Experts of a small language model: vocabulary 4096.
Below are experts of layer 8 (counted from 0) of a mixture-of-experts language model. Rows are named router (the router's row for the expert), gate (a neuron's input weights, with its number), up (a neuron's input weights, with its number) and show model dimensions 0-127. Each number is 128 + 32 x the weight over its row's rms, rounded and kept within 0 to 255. Numbers have three digits each.
Before each expert's rows: a language model's description of what the expert responds to. This comes from a sample of Wikipedia text that the model never trained on.

# expert 11
What it handles: Names and match minutes. Place and team name endings (Stadium, County, United, -ville) and goal minutes after player names in football match reports: Curle 38'.
router:186084101113104108091089169141127113089136129160091178108099127158119086121169173128105095154151132163076074115101090125110109127154167195099092116130173132174127125074152140080150094145145143101122086130157125111135177085145051116147171106099170171117098161080204091127092103108144172159147154120114104099166076044173066105137137128100116137140158138102128125119105167102151085174166
gate0:190157183167179131155121178141118070090152160179141184122123099137119084106104113165123190174131152117082109164136146078176132147102107127120058098097090092146097141099117088184082097099172137117106141134161104164154144154126080121154122104129073155166139119129109103076126144115124179132139124107155177111117156172188153136123105097195137190117128139109209090105169109142145157180113
up0:162092167192119148100101109116116108157147208156079117179201093136085102132161120120166131140138188108117164123115155163111093140129139092106135121128110141069142170150139140109177134127151124142122117113148128167067149164116123130162100169097176140166112081190129083107059111135154065121152061108158120117176112114081105127112151146133152107113212051162118147133177077146098156164104
gate1:115168130176141166150171110105165102155145165174151176095128169066171132177167085112133154182143079118135114198140167130151127122153114119152142124118108205149156134107108142145159143094140180104154173076164158116168131097151167126152097076086135127125105156124119087110207114153143160191151144120144112185146170095174147147180093184118107154118129116188158156173167174143088116145092
up1:158175144133114201105080147064147175074106150110119163194164120132089094191121175134126125191117173107072163152129143100169071139113121173167143064129118142169135175119102122137109100135094161072147169152145110112119148061145128144128165098099114115144132126138157143044124137160110164164139150086133098193144144145101123103146100107177131137092070168152066112137165120102121092169135
gate2:135144143103131109123086124107143110109174115112171182129119145127149047192099162150136091109150141110155152111091162174138140148132152162179157115079150163060179123139169141173174167155158149128146167172145152140193099210101142169087164116116109136113144147154145121170123118135134150126076105121124126121112151159176182182132117179064166123197132116075088156140142166168194090137101
up2:098164079093127133088079156111106085074139115127161177158092126136108136111092126152129140109162092080159146125056132099168099104088159161071091090099134088090202121090185118116112162166136133161148175076121124095107144085108120143085096167103134077077092100073083127103151186109119139124086180069082134123125168092131075106112143159109097141135156164126135153159128163198115125153143
gate3:150125189116097125122116173139092147139166166127151090151104183160153095116118156112140168096118086110114067124112095109131095118145147084092110159125136168106086107161198148112145079178136156062148172137099065111093085115167117140136109158124143113124126099126071116193160117156100108114144139171179081109118093109131126068187203098114213106081090109078134103183143110151137118104094
up3:110125137163156094112149152113147137138124109168154084147139145189171097109121161131130163131093137150133108136123095108118099144143160068160111127139099214175024086136124154159147115173138151081130194142115124135101077103120119131128090183094139146200104065101146146146117127135164139121182130132163145203114144191140119122157221143153156095095068171115104095148110087173152114156143
gate4:189125103152150101162062197165101099148150117173122153109148146101106128157116139158087143086159139122100178185155126113183180162146150107144117119082124070083165121109121131139189114144127155132126153133128119100151097180096114175137081113121101104106129183131135085147169068129147136183137158161102129166078108057111103161157104129131103144149188099131140122124098197178145187107213
up4:177131126089193146177083124126153157148156135133177178152107108118136128128126142134139137140122112153118150209168157140165136166066145150124135097092202090118126153085126077174203173187127194141094061093097163117132154194099144109178115079179116096156134170106157132146176082126179154171178090132135115105146107095125112113099147140172098098160135107150153123135156130133169139127173
gate5:189160124102149112104134147195103158087118112172168162098159157131102152129081123108157142132188080119149181155197075134115160151125137102150087138201139097133140089114161184146167154120184141130133115125157156128092137104125112109106087142127094159130166220100139090118180104121144181131163106160077164142113102146160079115079092095109094179132105074152135169120172195131131159101151
up5:172114140148125149069222147187101127050107110158111135122175170096103184114131166163182095144166132125149084169188092149129113132126061158110074139106109151058148096119171134168110136120088153170081120130108091129145179097105148150150165124090136173194122163140103092129159137128154135160130130127087162131092171121087126095182103148170110067127171136146165129120131146120134162170151
gate6:129169133163113124104083208124113112127157195112082145100148126135166124159100107116113073151132141118157191186120085130178109118121096121070138130113154121124119138082118141152119069166100154090089111173167122139096128065117167127108127145092152105168115123151182119154156124136141102145071215137118160134163124143131106193103127134169164118132103152173125051059117207142086179088107
up6:176110099102132145190137173137104094172199132100141081169105130120176148128075223137107188126148129197141150099168172107140146124148151081172092142100145088153122163057127194143163191123112147092115104162109094123173089115109134182098107107135120099148137141108130186141061151129102080146112077178068102135124145150109164114128118104167127177085146146138149129123113117153096105132138
gate7:097167165138149096156132130153105111112133104155161214103162184181111143111138155138120143183147046142099160152128098123130142123108086158129147135157102133171123155130172149155146142064095111157152090134125100170115135089073076127103145137129179182117159083144145167093116133138209120103086146073193124156149136156180095149107109103130121139136176065096103166146117159075120212164100
up7:178191156171102192100192111060099179092139118123101212148153117179110131098155132120110122160139143117054157115116149150133145148133180088146104131129092110143129158143126119154119193144108118090136160092109123132132135094148131083123125149091137162141134033082110143132139157148147145147093128077180165083134106109180073144068148140132133121178131119056169063136149141123174131167108
gate8:118148113105146183139152095138156135085118181119059086130133153144126128100155160073123067149141166124174147163090142034165201167121107127142138146118155105072133137122139123133134125145170165144114093133116125183155115163124160198098151105173115123138148078161117119141092161142167205157182111157135081168114161073110184119139167182118127067087149135074110124123151153177106174136129
up8:169139113134150123139140143157120162172194150126134113202136176133143107138160157088082149169136147142130157122105115075187116147104151111093063154094139097115143159137134135080163128142182160139093125149106143108134114122129115181118153145204134138174099054163105082144169100166138205177082148158116110182139136156198157125174139169138123089166183118128104141172155110128083168160198
gate9:125137148104204102110136116151144188108102149153132122094126115142110136118127132139110118101126131139166070093142121094135132131156128113085236148165093126157118107138173122093123126085078102115113131151119059088085039118082119094102182134106128167130091092118108099152098068111175078151036142095076094057122105142146125127116133123144126136115180142093116121196115111122074146172079
up9:138134140111142117118074073146099144088082115070118156102151087130129132132090099108131094086110126071143113094098064108181111139096114098133122114129084098124157142115183113103101045156145140122095080130102050112108078097137099100058146123162087135104098126145141044119146079096104127160105084159111111055124108130159137111143111150132097073057129076097063092117122099092092139105136
gate10:152170069164100136175147171161103146169126184185127200137133149167195102176112143132145098106155112083092124163164153183138153136137174180079145153077152162117163086145168152120145107202157084137111102146160151149128151127142187148104154177166131146152158112110104165141121112118132123102069204096090173118117142116146112140108135116113136174138169154129093164110210165113156132172141
up10:086100175127097147089120106118103080096106097087125089154123174119137134119102083120091094076133156119188092149158161057160129066099126147099109054192087127147061124141074122153068047081103135156120127127122108141137129099093122133080070067123168167104197150181139160110113138128132091101143104093113136111116132116087144124083124156099130135092166112085166113106080149132156117089138
gate11:177177129126084087156176107128151144112174178130108142109153126122122136072116133154117171148132160137124089117070145169113086115123148197086204151189132157159155089148087217089156126154102130103104124104191113123144162100163136079100140069092129133121166129112130167128158136108114119185097122209120155136119080095176161138173170132172151179108155120115178107169128071117129119101136
up11:115102114104153090165093108099139119147143112059072144147091142079057135105098090092107129123174169160101095111169113147104140166107116174160100166134101130105112110079161159111121172139093114153151095142191131156164132122106088143121066166123108129152146121200154112171157159108108169069139134128149133137142171134063195137083139103121146075055168127097142102067080115119132166055143
gate12:037105130087168129140113129082165136181091105161152117103173235101098116144087157145146133123132087112192120174127122132106094168102088158114093099143162144126119101184147101143161126125129131126198113121192124158142164146134117154122143107147088078138123106195148139123120091100143126141092142073103100110204143176143154164114097083145124161090133172183114115109125094130153217127123
up12:054100099108202160108118123123151120165115126198140145090159194091099083148105178197138140129158122138165161155138099101100140149090130183082111160156091106097065109136155112137150102123114160141132091134151130148145152137138131147142161085175086156098129099152138162134126099069183141178084109170135082117153125177199170103155152063157105176122137148168105070124134130097175173133115
gate13:158108113120083109061139072123154126151096072100131174128117093136069162137139110147098137115130099161175126101118164118131160149152105173145196120134101112118174130125208095096154047184077133126125114140151155124095114120080148137135128164103114144097109158133142101105108164164150071086128161176075162092181070137125124108082121165137083193117165105056141090184114155094117147171123
up13:077161146143174136207155149133134143092177104129124129214094114121157118110173121107181102157116180150163176151145112120114166109139220087173071173133177154159177139146138138170105179078144124126130123091158106110177124090078151124143107123125149167130125091069131135101173139172159124096098095136169186129145176139148152104116090151111117135129136159175172165088089101141166155128178
gate14:105111132149135124106163123109110131129119096089114111104115116123143119167138129124128143082148093155128089135139090052119149132104138149127171056159130154164148118102209147091146151153164160145111070146117173177115166135118073143131109142054101110116124132226138058161120111142115106095057167143176061061084146179111096127111171083131111141101208115072089134149155147131098135142126
up14:174161102123102045123143161131125091157191169128143146104156106104149143152112123131145125108130134135083160120128198121206133088091087115195086173160153173123119137157037170145078083131149116112119152110113129135073130068132133130111135082140131135117090157069139191096131168164115170111103126164137117133178136190122114125170151089076174166089097113116119142098073100118174120158100
gate15:131133111156170069118133181142098153173154181169212144115132099158162138146119170148113133065165106129115091174150119087126130104151118062101112051137138142128132124126150103116149175164143090099126077105114220195163110105113094159144116168101159161115135161118137077176129114174130121197116088135168150120154155100116093201130123099104176143147151127138149127125113153089170205133128
up15:119082175134141080152110105115100128133157163034097111116174135123083129137183149133117162078099112141135072116133137124088110110117084088230144131146123130067165166197118099165101116130133120084099172160115142138117164140123142120122176102148137126167158127145169178153110096072070144112130131102082107077185156110083157128167109126113141107124154133069183089131112156195128115121062
gate16:153143099150169125121177125128112126096159097132141215141133117141111119128113134145115144158131064128141103143135130079183119214065092238062138147102138153057097126123136175119156117167122138121122162183156126143176133106159134123113097089146128174092150171149166158181172096127127191126073111164166144167124076130144158163096112143120144139125101186095143117181132108165175129157120
up16:113168140088167080118135177161108184134203141080131165136153126173103102120172153128071146176151110177114109142137169108121124215146118180134144095120136149092063074125159179135114178151108100122147136130156150166170173099146143174160107080152072164069111181110138105192130113134124143138110143138157141130124056120160154148100089129136188101115115138071147145099136105161111160177167

# expert 22
What it handles: Taxonomy lists. Taxobox lists of biological classification: line breaks before Subclass or Species, genus and family pieces like -idae, species, Genus.
router:168105164139145152106103162087122053154088116165101075061104125163088136146134168154091086097131141125141124144108126170108076125180116153175139126105069100097176108172184190136105130070107133122157131147144042077178161099133151133109141109160113121090139107129115046153117173149124110160136158096135135103140083090127085154148119160081098175111146137168126177197118157121138109097082
gate0:176096151140124171129107133135142188131141117154171093083168130143168180155160143100122145126190170126130153167123098166089129159126142128159119152159118092168140153103154163140164153158163155128150098134133205094200099174143147166117173197137123108152117099100118113177226135126142129172105171107180143112130153125081151224166117150180141118126103156135133190114127140156172154183134
up0:125139163121108154154162109112140089052083098077098132105116128116182174093163092139175132071077101176189130109133097129139116166147131099099185121093055150114132145130104206108105157137159112208116129123115175138155113064123133113131142187099122135164092091119147135130161178135160171106140147158149158151168057097069148058182131135121135149132127160157109156104135140166085136142159
gate1:191111159113180105130177128189113078164169164116133093117166158142122096196161092171156144156126105171141120098168064130150085111214094147148133149158144085112116146179132152115141181108140157069163122125143148124134113149168138167148158185146145090132110158124122096084124100132070131129076102140167135098166109144087067120125140105133161163077089119140116088152120209055135106143120
up1:172119113123164172141103182138136170162108135107104167145153098126129174082112105181092074172173158110111087093137168160108150160117183143134144207101129185095106093139090065145174179141028097136097145102112094148127093114113080157097089133156119137160139154147174126116135120142086087099147141136089130146085096143146115080155083133111115141156152124077132177116147134148075179063158
gate2:080158153179100123115065172125189051060127161138114128078153120140124112128142098132110157108116159098097075140088166107140136133108142119117077119106145103117128191115124209126177156149165181178088106154117137166193136119125138141160116153079183105085121157149114112160143149145116094168120159228125082153135129118116104108126146109162194148109111136061131157085131126098184119158129
up2:148100110084075059143119122110134080119161126136113096162079097118082089127149157103111179180092115135107115101174148084117115077147109190109123133156133132094106043180137117076096066120115098155125155132135094140147106115101101088084144102116151158131164182113140150086130119093126206128148087125079132147106127156130128093104099174154139149055166133094108053163056119154170151109156
gate3:142169138119131063211092102130099112184162164159104121133135139184160090110073135154105121153171107097147146137130150070160094147127075147096140075089152128102126139080135130147113124100142142104117151144149138088114178169054164100127117151136116129132080083138078032083159154121188223095141112095114059186133088143129089126148137139110157119176155093148108130142158130135118142149142
up3:105154114141129127166113131145125111077106136134171130118134107088169185137099129180114145201166136108179192176142114139153092120122176118060117168129158115121100136094175211073139117154100168186127114138157125109159122117069123109141143108126133081175144120137133167122125186084109198170063192073152108144101055076141102162118133098098138104147151086148081126154168127104110111118162
gate4:139193161209132151147153165143114193201069120088137067138156159164143111167162143127168149124186122151073095117134094180150142169156113088126123136101106117112162184167147167160138121114110157160086172166147120147182114138135136142161149133137174177176114106150130127153135142158134134109152102205118099111143134105174139120097135103188128099157179159172142203154136137185136181121111
up4:106136110132125128113160165096120070157146161139152158141112095114119126080118101101152093119163126079095131109143085109102057064118084133177114128132151139152142052154117121077130094184154089080094129095142135092090173097117142082109149094130044079109079182090156145100182114098110129064073151128124175143154121110127188100178092093123127162102115101095123083121124196099117086140155
gate5:127122119120121080159176144097079096122166136095162156082099159129158054130171106109125136132135118170131181110104171126064123167118100155035125095146106175145170100114148143094122187143117143106136082147162119122138161121193154125157198079155119118074073145167098099159147064099105120101133091134069174141150153139172123133103144171160105153171112134155115119103164166137117218131132
up5:098115149152186165133123157140128095118133100108111200104126105076134105170163119138092206101178111154141047122101164055124147125117157062108131173139112156121138146136161085117145120132156169143156086148199118124133175162161120164150178112134103049115121168131175082165138143119167099162162157183069120120110102144149145163126076090094142085093151163078120165137174123160146145150126
gate6:109118123107130136146082173116134098128136143146199141152080082152062124135121098199142188135108076148122163129189138151181196170124128122090140121168124146129102184156111141119155150196177118155209151129203132151141140126141155143078144091150071101204059167168141132139097111116126118109141063098136083141178116147099118161129118154146106090134144141148124149109125090103106154098181
up6:147111157097099132133156123162161201117144120164123109127139117187160103108121152110086157114174099144110081108152035169075061138158071138095127140111135167166104100043079155105160115110159194085119113107088209095154191095144095172109160180086151117139129142143167129094158102161143168141159123138101130154073107123157110087132159146176151131121127112103122063153102128133126147124112
gate7:123153130164133143109098111141114169144088162183162171090120125137094194071079111144136139094178090143152159179160107155093163128161129140123087129123140160108202134158154126144129128096164166146121192101115074134160092144108098096095090094130176072155069136158141125114182128057164162156100172118124099151105139125151112105103119119127034116167088082102149127174152088178145111169180
up7:123127161127155104091113121082137125195146152151135190104135149143181139133079115106111156121106114095149168154161095192111110099116194165122097151127102122122129162144127119127132139130134115088074154193125087127183100112165136138068117173137141112075134089214194162103184149129089105133170089127164082109108151117095174122126144070141052074143165097107154122148121181207130131134102
gate8:161226109135149148090111078104126194080083171102187124110122116140161119115127123160089118135173161120163125115154084146113095183118163131092208108164163163162157105152109172097136131132102124127198114104174155101200128096101096102121130159112082112128159108141148118215161152174088110127100105123129061140134115135172099196124164149101102162114122127154112126136086104076113157112142
up8:099105125083095150090148115129149142122109094104149099183161175145125079128072209125200130106127167123142154079162103122080158135116115045120114161121108068144120124129098163117130080130124143162120131107094125096100136114174129106160107138139134156151091143089132069095057112072184071140128136154179133106142040129056109099198148094116124093125121118081144156101141091126078112140123
gate9:203116102051107132086099124101158135160079135120132142125131182110118182123109125197191114089116208118089155111096156103115089095122103138076113149117132170142205136148173134161134147153131109122116166146131099106158162118153185133159127175114118153096127156181137178091175084176114189150145137153143123119098112101120132143125157127135165076118168147089130123166195176156197182134122
up9:197115118087161169125129122093194120158125126075118125072042198136096134178149129162120194102109132183108159100154127118094069051106079124142177123132097173120135111154192147169162137153138106139130171093135124128162122153146162115108088174134123112102133144150110175130144113149133125154178121080088110107126140176198146162138108139186132128187080163096173110141145096126153143122170
gate10:121125164165150136139164155133156140153109126110109089104147154122103116152145141153122109088153172095113158108073152101155097189162149097192152120106140167086179154191115130187142121111090092086175108149105178181144133179128191102109120112181083128135121117164142076180159164208121119143104103168164102115129123154115129129070127132138157028123060101160149121107119179145145173144175
up10:138135182179105176080105135169141149140121103153142163132175140113149174115073195139166212132164166151104090130164119125161124133110137088142106148174077143090141117113170115147133112127148169126126132142127104091121133174130143131156088141172084126097125128152110136103079187149086085141101181170151144103073170124137155181164111072142119080050120134147141199182139093141187083160172
gate11:167154162141111125134139125110117122124131124116061079155141157139104103140166121173155196052164108159090168148090147133164085126135109148128140085132123134151145071140150133147122112099149158125109108119150128093175138116131190157097173137095137172062129166088103103050169162172086206176073157176193148125106098123100130149190149138144158124169125136123117128192110185146168088101171
up11:093093156101113151013172141057109132094127181178163137091123123142085127151101142105062164120115146067088114131145124119152085093150122096101113155119140126111151149106099152125107073099142129126164123062186161140136149111130089097172176167138085133117163142121135053146170148161087120168137151135136134153160133177135108153072135119173093089112118158088134093058143186139146126076142
gate12:140130073105144116152108156111170140142148157196170149111127125160132128030163186176175158098109105100084114130153107170129136106126102147159134060166094095141155148140168079120126093098174121115060110143094132130151097144171122135135121156167136189063112134205081145076123132096108118134115163120178103121142109140159112130142151127107160144223100157116110170132182084151120140146061
up12:153126054132099108131127210179179101110174098183169136119082070142163081083124128126154127096113134091055117139124128115155118092143069126128129097174100179114137078094158137184067118110189074097097149177100125107175064145168193127108105086131100107129142112125086133148100196108093080141145100107166103118136117118136121103147142152157143083173090147115133102159139120155123124108091
gate13:065133073119153145117130155063161156149169169071158139136132139127113177113156218163175092115139144091137113109173120148133103153129110111112088129097145099087170078169147092139139101175084116119142134106087111099167217189122172145167096125140154126144107132152188168163174134077104161093077150097126151175140110130117158157178108128075142137107128124127150094160145065149159170149082
up13:162084188091095104071113115177121110117142141123140124124147137100151168133151153100146152148169082127146158142136061166069107126119153077106129115100133141102143116088153148110100114095107128130101136132154131207126088204147072156107082111072070162113194137122121215121072139161142099089179156118132121100094134178085067131119058134102166124081129153166135152179166134118131090110127
gate14:126102098129145105154120098066131180161106073141126132135133125090100191163114187141113140136164102139087137128154062135100170177093088149121153146100111120108177098208124217101121131163110130175153140142156111135128157077139152116115127109105104124125107120202162141174110098113172161139124177152151100088110192220116106078131059152101101143121150164124130071156176124163104100123139
up14:174100136097093184161150144124148160177129097108101094085168126108126147183100156090157144109167137168126180143106157122080166120080125155103130170123106094132133118128099116111112116111110146084076166103159088062133143080129136089111176050200082166149091110168095128152111131152150155124138119128116172096079153167215199133096096092097172155179129087076095126150137124172125119141137
gate15:145093170145140153119188144167079132088102083192126135153143138181117109149100169160135193142115162043168175127161176122128132158114105123113098117174106131146120121113183162153133164098165149125174196110129082149147137104136133135134129139143110108127116142103123203169166146172124139111127141163196143161149153105148226143157086114123128108071128121219152161162124113128147123177076
up15:081150132175148126092184102120127143144112160138142122116157114110148121192127185100147154080154091064156120122154100064145067104189093155141112120114106118183086117109072166086138131108105087162090082127144153134154149145145084187079140126128161122118135129159107106216176129077171102132169147109100133081110174118150151149093135222153117138157114139083135119139116174172172161157164
gate16:179164174187153133090179175113164120174162092130147172124141105155070147126099148116148153171148167165118191136118143131085112132148136126198189129172088185208135169119159148131093138092065126138100148134087158087159172109126144136128124116073108165145146173112110097133128155152130125122165126121138154127116160177190173191148137107091142124130109086181171094133101154139151144074065
up16:096175165165162126146103140089134186159096152055160152106173087101110139076133154117110139143070177146135101159063145147112147096148134125172139132106141206154146133162125133099170184054114134079125120147152143138129109156140177190121177127134149188151079086110101127144147113094168158138118137112169096106198096141046127149113137096115181117166113107134186108118093161092119131161162

# expert 31
What it handles: Line breaks in lists. Single line breaks ending list items and table rows, such as in see-also lists, name lists, match results and election tables.
router:193129112122121170103150154120133130194152105161095113082115113071079105092155167131149089117103178128094143071143069147097114158119074192066135179086135109092159163104091174143149100175118193131071097100128095106124103111152093129115082084103146143089138147134193080098110126111125127150158141164139102118159191206156099078143148087113137133180088158149147096121104140128150157122128
gate0:186165146126167159198167116120127103198142143114114096123105169186080155121149138082129118112148118131173137135179164152161117162126088124110184102198151151118146140113115135169165184119108170085137118090153112151133105045140108126081131110116109126111163114214121105172071146119095109179120140153155118145132132130125204135169127078103085073112064130126128149094160092138174113066114
up0:107164097116074112076177112123129123158127115141103107162173142143139156136110173107076122062193174107158122123119156113195114122122138056097092114130147191098107150096178098153123169147093122072187124110164142144084138088073143121066103166102123139132104155151093130136052077148137144171169093218154120184114145156087141096167147130108141162122122147136116119135112085194146135150136
gate1:108187145167187142156092137133080079164173104142160187118158202101152106124134097189113099084134144153128103118120105089166137165112136096116098113145163120155188177175137154110097122159121174167123093087186059166192061157132083171128118059122169131141097153151118111138115148140119198099138093155172163151117150134129155136140140117178098138124131142157154161153084116111198115117126
up1:133118102126105102117166096104128109065102091127047121130106102158111195139189183126088138147200138103107135089132098116155125137158187154087132122209147131093119060117181125119173165132067155134149127096124113119049155109156171130108096127133112138092140090102127080126131108155141046105143080131072166115182118122154144112171165173077126118105177137116138118145093075140099147119108
gate2:131137154138131159097064061133155143150094127131133149140103028103126138092157123206105102149117140132114054197135107139176149118131071149116135110143103148115098108121130168102075165105085085119081187040139150175087109153159134144137112151118111155140114109155147125115179114131088073119103127114140135118115161165148101118129140076125130082097129028137095088167146087088131136110080
up2:083106114131143144139125107133104091133069120109110131144183114139088134123177142170122067056098120101114042129139133141111173152130130147120167093147142104093068132101104153121141156116087117120185083059123241150063082145173150134141130139163130175099137176122096136093133137062122111185098127156078173117146171149159180093154177164161138134111122120137110115113100162138177131114104
gate3:168128061120060133099133157172124170142076054172105120090135128120152124116117120097123124208157179166150117128121133138117143132096156111073107118121153100137083146108155132127093116138070155152114132138106102112169113071167129154147109146132081165152089177194182067116140140086104144171086171054094119113150185121127112146081169063170096124129053133078125126147118100124100156109132
up3:124175108142100186119107157146121179120141107156155084064125151107141155136120202105148119142225120215110077190140137066075140132074162154106091142161152111088147129105138152061120141138128130164141089153127117107125107137165096140113130130163120170138140140120159072116173134070177161111110149080103171134131150191085107134100121099125126125162095186074137053121119144147137153107112
gate4:210159120134095115070101157146149146138091128135154125096094115191118141101126167102114079151153096094156153149164111145170102111135126150125104124132106161095115089101166083133136148119109106143124142095162181157148143130178127151211177119078185193110135075124062186136185146158122156130126108122194123112099141164133067122159138105102110132190029087146158088151161117099134149133123
up4:101126160123085084191149155193160089142074152136165162176110070153210128179142196141116110066115172164084104132094089159161120103150085126147109107143155114082142128138181139112189109149164143130093095089163150108132119175140111138177169120139140095169176134087117159082156125142119149121103132134144118118150098136187133106110095159106166108184124174132080083075096123086077123103123
gate5:154085168094133162110116123192165125138093051105135133126172119178124077131073117144109098109128155119114160161142148180119158137106223158103201131155139145097159169159150113120105128179141180180163112116108157161092160148154100117142121092067117121104107108153120147156142144157108145121097125177117093071147100097147132162097111105091127195146072093102169127112047106119076124155187
up5:149154130140144125122135120103125164105086111146120168131175124179157170108114195164098171066140193074090084102112128101127167160137114091067152161134104132129119136048081120076109107147106125128151111046101201100154123169139151197099121144119179146087124078176124107125118099138131124180087183031074111074145104119142098145100135131118155127158119117121139142100158149115113103153141
gate6:100180146089171100161126140127111141166116117150161162161100116136139121123150167102043206155111141075165145118160122093142104186213132152108128115126173117108084136112125165127157152159157161131113139155119126043081128106145061128090120158091172123090111186159097127155176100177143114103131119137141126147093133184135134075131134110159060093107107145072176148137106108070133145133059
up6:159130132159141127145056132124121084105147118091142165096192163123126145116115082097132078088099101144077113108130075113158164131117113103129099155114133131101079011132187139124123121075124110138143138061122172092121102094164139131108156086085104102153136097166170138145161163137077123101180089155156094138091143120158198142075179070143087165163154087116167096107161143136148100081141
gate7:105151182118153142158169121128088115153106131177165116096121109138127087070083161089147144131090146070128102132137091152099118131125083116144157128150151130145106113111186155036038118090135138118095088070138130141140175075087112124087095136143154118149106174129104152105189140160140225161088160141152105116156113105128136157077154131143127167101117090132127106118169144084146229153103
up7:101113186097170142136140110155143166112140140166181156097102176096092170109155107136099131118074159148094130110091130158067104108181096073151118137123179136140142125124155187133125090121143138142113149143103156157095165080132151144115118169116113145077123172114120206120125153093074118186038126147077115116177132155098137167102123138147162169122059117088086181059145114117088178152080
gate8:112132123153094105133072192170143130094136107097108102108133114128149061137154177087166107183138137141165116155138173122134069092120132064102193074125167174130118149135118123147155109179137173146129120036137150152170043103104120163105142110103161116140093171138115147120138094144098141159104103130102131111164159208091127115146085098184107097090072085085163066148139128161137142143152
up8:155107106137102126174169123113108087101147168131094143042142102152184180170161134140116089184135145083137155120129148178128177118081169200149078130120152151190096146144142120137123115103103131085109085217163137135138144113113151096116144134113143069114073125188141171146123132119037162149116154097074094161153061139131145143116069151143184137108133147135133127104087116132108107175159
gate9:133125151167154111134134132200126160157123162104085155128151126140062106113141141101135174162084141153110149123169224149134097113127109144089136141125074155130136138098168214113115185121155088113168144149066121089114106138144103125095079089152127117159090144106111084138149164093185138087086063143112113159118093124146164095089124168166078119133162007171137106120112117132125166108119
up9:154085172087143097135088156173136181174127125171152153146127137103076158139169147137175104152154121111063175167174176116169072180095112110075189175161110172118137165157143147141132151156070135171183135095109148130133097156108136155172167086168106109120093167133165071111081141147196125147149157128111103113144140099117101094202127126152179141086131136178096093141113133119139137189125
gate10:128113167100088101141169112142140128176130182108115161157112119152097139034129158178139113127125095160132090117033066058090132188155126098165107109139145106090128117143136125144097126100163122099116139141181137050092138072142105146143096117173164103086130145086137098108156109121159131193112118139141124134081129095099105123057147126106178093088094150059124100178089104132162109177106
up10:155112169129134128117193124125150099209130127105082138184075109121056077042110144154119091128138177081135057129052089118111155172133091107124129073140173182091173149145165139079079171114124111122123089115190140095132157096137163134097087150148102093106113117100148100118112120122180163177108117109138138069145115110141145141121099104112168095085101118099128097146130136122127184169162
gate11:184148079163063172117153135134085093137157101181115177089121125138140095172098107195194155149139161180189127147110120125142178146157181109089135152196113178164113146128106113185187145144138162083050106105173119149121106096100163132105106154079124163111134111159137156138127115183081150150086171117064113097112178122090177106101129128124104131098125154147095097140146120103123143117172
up11:181151082160111111157170152134125127154101169166107192100139121112136091150114110156137144137131190170149099102116132086142139169122136138155189169225092160184093130085137120190216092112098145143087078149157124144126101058094094126126072074096133128087120092147130106128139131144116088140124197145147139127197126119074153082073113125108108154123133192137103120139125128099142169136161
gate12:160162113175101154072136140207140093124080102106104065138178164150115139109174140120154122157166125153197093145126150147068088148148155117170114131139079112091153139112106181177081137120139119184121109137114093108149114128121164175166107182159100104090104098162086113131148136149183140141180094157157139093167163115144124098140145187145107093139132065161208155162135134095137137170054
up12:084146129080127118089125088115130093108148175091181157110086095167138110113116165150090094135119109148107130094105062159149172146126129127072155142112124167174092065140147115169153087139106114142162094139148169169126084106106125091116111112118112169221154146107156139116169109027084151127109156114167130151128086103074071131124157103145139109117114181138065161075093109201097094105129
gate13:044142140112135157173129050120142134137109145105164171075105128060121150141162153161132166090133108141137126151120119112139069155088145107080087151129143128145182169170112214136135108114039141172092117204128145138150088157116103110110118138100046145153114113156136137079141132169103121103157154161117073100120179121088109122120204145164104136099107149101107137107081167131130087163102
up13:103143151137110118148140097123106133120129088115131161108120126062059156181110093168114148160133077137141104141128117146157045108136076154133100191145163150151150198134176170153130127155116226102098159181163087114099128153150092160114148104170141143134113107160152141078141121122149148129137141189161113117095120195121127141163168084160165134106113174153109173154081171091152185141048
gate14:107069155112109143100143072095078145162163098137190121174073097112150117131091114158185131130167182138100152116093115139146092125123155123149148131220168080158115123119131084121116152071196102085165161130153166175125146160165084126100144101172136150149122063139108139153126142177111127061126069133110161110089147127144153166097135104190126077120093182145160095155118168165089138096102
up14:226168084135105110119108195158178126082119166082075128098153147127186130168120144090087148127154121135138122067114162097100135146106091121176074143082091121136074137131165128126133161135078160124107112072082126095154175077127149153129166097134059124130170156156098146116108164128114134173154145152135143113128129170193154156175148162050131143161138133156093179162159109152140169118091
gate15:144110177106147127141057146126147161121158131098111176130140085167136133133152108105083182137153168129143116130157101162151089082128072127136211130065160087095176106222108132210103151140140171108087089086145133121098117128164132155138177094092091140093177145146133139080123119156099115152160085082102173148098150192137081145096065143112126115126109091150095145099144092125169172126117
up15:142131108072147162080210169108165108118094143182107085114148186148109157110070076133143149152154132098118152150142126100087147114138136114094115144147111139102060133152128120130164148190141127090174165133112085134106158115074108137151106130125209178136095168181145133144110144137166152156116077125145200110105086084127169203112137123069124163078128104144138066126110106107168094135194
gate16:134170138152114086162155112138127116179131118157144108163113097133135096101140084158162127158087167182114134129137108142160123106080141139117162109096069134113161129111115089160150138154176170085165165123196110187140118082107137082118132158116092109105032178210034102116103215135142146104131122175157150150095161135106130061150139107152123121123153137144106148138186126154178088160160
up16:166168110170118145135170124089166120161131168126138130155078149182125128134139105089180179116069152150091108117143134133174132113126108118146165132091066114120104104103068148192072122192148172132167139132151143118147122111115099141111136165110112094093090157156081107167106135071103085122165063179164106191147207144110173106116099134129124028110104118102179145093141100156153113124169